{
  "activation": "gelu",
  "router_score": "sigmoid",
  "train_tokens": 326800000
}
Below are experts of layer 4 (counted from 0) of a mixture-of-experts language model. Rows are named up (a neuron's input weights, with its number), down (a neuron's output weights, with its number) and show model dimensions 0-255. Each number is 128 + 32 x the weight over its row's rms, rounded and kept within 0 to 255.
Before each expert's rows: "raises" lists some tokens whose logits its average output raises strongly, later layers aside; "comes after" lists some tokens at least twice as common just before its tokens as in all text. This comes from a sample of Wikipedia text that the model never trained on. Tokens count by the router's weight.

# expert 14
raises: " a", " the", " ", "-", " an"
comes after: "\n", ".", ")", "==", "ed", " =="
up5 [112  59 129  95 105 137 187 176 160 111 123 118 110 150 184 126 102 135 118 102  93 120  50 114 132 121 111  82 106 130 123 155 110 119 119 130 186 107 143 115 122 110 219  95 142 135  90 130 120 163 109 127  71  87 176  98 135 111 122  95 151 143 108 140 123 191 216 139 148 130 123  97 114 143  65 117 138  85 133 137 153 176 105 147 151 109 134 109  90  95 156 155 191 129  88 131 163 178  93 152 164 130 125 105  84 136 120 117  94  83 158 149 121  74 122 130 137 127 176 125 180 154 116 118 159 135 142 114  33 102 130 216 117 142 112 135  96 101 110  94 129 155 130 107 117 135 123 119  96 114 103 146 107  71 141 134 161 145 159  47 158 123 110 114 143 156 100 115 136 111 126 102 115 136 125 107 157 109  75 116 160 117 184  84 155 118  69  82 133 113 119 111  79 134 125 126 149 140 162 130 101  57 109 111  90 126 184 130  83 102 122 167 112 127 136 143 153 215  92  97 130 149 208 180 211 108 102 111 108 154 138 157 136  99 107 190 100  97 126 139  89 117 232 148 152 102 135  63 172 130 118 128 108 136  59  99]
down5 [190  67 121  75  58  95 105 156  81 131 155  92  36 133 150 110 125 131 100 134 182  80 181 108 150  77 136 166 139 138  74  53 133 139 111 100 178 136 138 112 197 108 163 133 151 155 115 157 119 155 104 137 200  49 114 140 108 143 142 200  89 140 145 140  97 129 162  99  78  85  73 149 133  96 178  92 165 132 128 134 128 155 162 131  31 133 118 151 106  65 118 151 155 136 126 122 163 198 129 142  94  97 161 139 128 112  80  86 119  94 213 112  96 139 106 129 173 133 159 128 119 112 128  63 142 144 107 163 133  93 166 105 189 137 144 106 101 123 115 157 196 123 100 125 140  97 171 149 113 100 101 126 137 150  87 137 154 153 136 158 123 177 139 150  88 135 137  91 167 158 137 115 143 114 117  81 158 200 137  93 140 156 178 123  76  99 141  99 104 137 172  87 147 162 172 147 130 177 142 101 101 152 147 187  80 119 146 147 138 114  87 109 135 110 115 116 174 142 146 138 129 123  92  95 104 121 101 119 102 176 106 166 146 144 150 193  77 110 151 114 100  89 135 102  98 132 112  77  98 151 157 100 134 143 132 144]

# expert 11
raises: "f", ",", " f", " to"
comes after: ".", "1", "2", "–", "3", " as"
up4 [ 65  72 146 119 148 126 117  76 130  92 116 198 137 100  95 102  98 110 131 137 124  57  90 114 119 169  69 145 148 134 144 148 122 163 130 149  83 140 103  96 125 170 151 119 145 152 134 120 134 124 175 141 111 122 133 162 119 187 158 133 164  83  74 119 107 129 145 171 117 167 185 117  62 103 158  97 133  95  82 160  99 168 155 175 163 198 105 149 118  87 112 116 128  99  93 130 111 137 143 217 170  77  80 120 177 112 154 115 153 108  63 125 104  86 125 128  82 118 120 124  94 149  85 132 125 178  97 104  14 131 113 154 118 195  92  95 132 139 187 110  90 141 128 144 114 128 144 135 103 133 120 132 168 109 102 159 125 123 101 106 134 108 166 128 107 184 171 152 151 135 171 150 137 100 121 137 100  41  96 116 127  77 195 122 141 124 191 193 105 138  87 147 117  85 164 148 172 112 165 123 129 172  98 205 121 144 101 112 146 118  96 121 158 172 138 144 125 117 145 105  96 126 134 169 102 198 111 117 110 113  76 130 143 160 123 144 128 134  67 113 147 125 109 166 155 121 169 130 149 193 205  97 110  85  96 160]
down4 [ 83  93  51  87 169  99  79 176 103  86 162 156 103 115 190 137  79 201 134  77 116 138 130 137  83 138  70 176 124 152 148  97 146 142 110 119 121 184 114 182 131 176  87 114  98  92 130 154 165 136 125 107 138 144 110 160 172 150 107 141  86 132 153 107 175 157 117 114 178 159 118 101  79  94  54 145  69 146 154 164 145  68 114 148  69  79  60 126 128 137 118 138 114 167  98 152 110 125 141 121 110 125 118 202 140  96 160 101 108 125 128 122  78 160  89  38 186 133 124 105 145 142 126  51  64 129 146 156 132 137 132 125 157 190 139 150 149 146 138 150 139 122 136 120  90  90 129 163 156 113  62 110 133 187 123 144 107 119 113  45 103 173 137 160 154 153  75 158 146 112 163 130 165 119 108 180 209 106 153  93 130 178 164 133 125  94  89 125 141 135 113 125 164 131 170 120 108 130 164 133 118 159 122  63  85 106 121 135 141 155 105 135 126  78 128 115 128 153 128 153 128 180 215 127 103 115 110 142 183 118  92 130 135 139 158 139 121 137 111 139 107 136 154 164 116 106 112 132  79 177 167 119 187  78 126 121]

# expert 6
raises: "2", "1", "3", "4", ").", "5"
comes after: " |", "|", ";", ",", ":", " in"
up1 [125 115 113 112 104 157 142 180 129 113 163 147 137 183 106 115 116 136 118  93 133  81  67 121 106  96 120 134 122 107 164 172 124 174 144 125 184 159  92  78 120 110  98  95 110  80 192 126 187 118 143 167 152 151 103 135  83 130 146 125  82  93 157 190 189 150 138 152 144 121 110 118  81 148 134 129 154 131 144  89 154 141 167 102 158 166 129  53 171  98 106 146 113 164  89 168 148 158 119 137 145 117 107 106 124 135 172 102 154 147 180 106 188  77  63  99  90 153 150 137 142 144 125  97 155 138 112 172 130  93 166  92 158  72 132  62 159 114  44 137 137 155 151 126  90 147 138 176 135  80 122 138 131 170  77 153  93 119  70  70 112 140 174 189 154 172  88  25 212 101 147 125 102  94 113 187 106  94 116 151 118 101  82 149 148 108 123 141  99 125  78 129 122 176 155 112  97  96 158 130 136 107 156 151 138 110 152 159 137 152 180  76 148 123 101 100 141 149 192  92 134 137 150 163 107  73  67 163 109  93 171 122  65 106 114 156 164 149 149 121 114 138 163 117 125 118 151 144  93 139 168 112  48 120 117 142]
down1 [ 81  81 137 132 129 140 146  86  92 164 156  97 158 101 128 114 209  97 122 139 147 153  76 110  98 159 166 118 123 194  87 127  86 122 171  86  95  60  24 173 158 119 144 191 136 133 125 147 183 102 138 126 138  74 164 123  65 100 112 136 129 158 102 154 118 134 129 145 144  74 156 138 152 188  92 176 147 163 103 127 174  78 164  78 158 161 108 153 167 168 118 142 169 143 138 111 103 174 153  81 109 107 156 147  97 155  83 110 132  59 122 158 133 189 217 184  77 128  97 142  90  77 127 128 147 128 164 112 149 137  71 115  78 135 185 121 186 144 160 138 170 130 105  86 101 108 112 152 126 161 114  95 159 143  66  72 127 116 121 175 187 148  54 135 148  74 159 124 106 184 107  77 155 121 151 164 118  78 108 101 130  97 117 124 151 117  91 128 136 151 119 146 137 202 176 118  98 109 147 143 127 113 128 114 158 115 152 129 142 120 126 164 118 117 164 129  76 118 109 104 144 102 141  85 168 160 159 132 107 128 132  96 105 143 175 156 106 130 107 121 145 103 161  94  75 155 124 126 108 117 118 176  82 105 144  98]

# expert 9
raises: " ", " to", " for", " in", ",", " –"
comes after: "\n", ")", "%", "ro", "E", "°"
up4 [141  52 106  85 126 108  69 162 178  99 103  93 122 113 151 131 102 174 137  85 201 124 136 163 117 186 179 122 170 113 114 100 177 150  64 144 124 109 154 148 118 129  89 102 123  85 134 105 202 105 140 114 141 154  85  87  99  88 215  90 178 137 130 150 189 120 140 110 103  89 101 120 144 123 159  88 105 149 137 150  70 130 106 144 141 151 131 131 118 125 117 128 109 150 155  83 122 153 175 138 149 184 116 107 104 148  98 110  92  97 119 125  84  44 109 120 124 152 196 130 138  94 136 155 124 126 175 121 145 122 165 122 182  79 107 168 171 176  68 152 168 158 156  63 155 158  94 157 152 146  89 100  97 193 119 142  80 125 132 127 160 182  78 123 147 107  94 160 159 107 164  98 155 153  90 113 131 135  96 154 122 134 194  85 138  78 154 143 119 123 161 135 102 130 119  70 127  98 148 109 117 144  90 163 164 108  81 129  89 172  88 166 137 131 153 139  82 116 143 128  93  79 130  91  88  81 161 122  31 102 154 117 169 102 169 164 138 110  99  89 180 139  73  98 117 117 149 125 163 127 120 107 182 133 146 140]
down4 [135 147 120 109 149 119 124 173 188 100  81 171 143 144  94 141 130 123  53 153 132 112 150 121 128 133 118 102 141  99 169 127  71 127 107  96 153 185 167 182 156 158  90 111 131  95  75 147 141 134 111 119 100 102 126 151 159 120  53   9 177 113  83  99 120 140 148 131 132 145 132 162 160 126 124 123 112  96 101  82 146 182  94 136  92 123 107 149 148 120 186 135 120 159 113 186 144 112 111 168  62 147 125 131 125 148 102  97 153 155 160 134  87 168 156 175 170  90 169 130 139 163 133 133  72 117 146 105 110 138 182  94 113  63 167 144  34 107 125  87  87 107 202 145 120  90 110 127 109 168 109 112 107 158 138 153  94 114 140 132 124 159 145 184 111 128 118 109 182 137  75 149 138 127  74 104 129 142  54 143 132 113 144 141 136 124 166 128 175  99  50 129 149  89  91  81 135 140  96 140 145 183 128 107 162 175 143 146  80 118  85 181 147 157 122 162 189 145 155  93 105 101 172  93 101 107 113 111 215 115 125  73  63  92 128 124 148 127 117 204 118 105 128 149 119 113 151 145 142 138 162 183  99 113 147 153]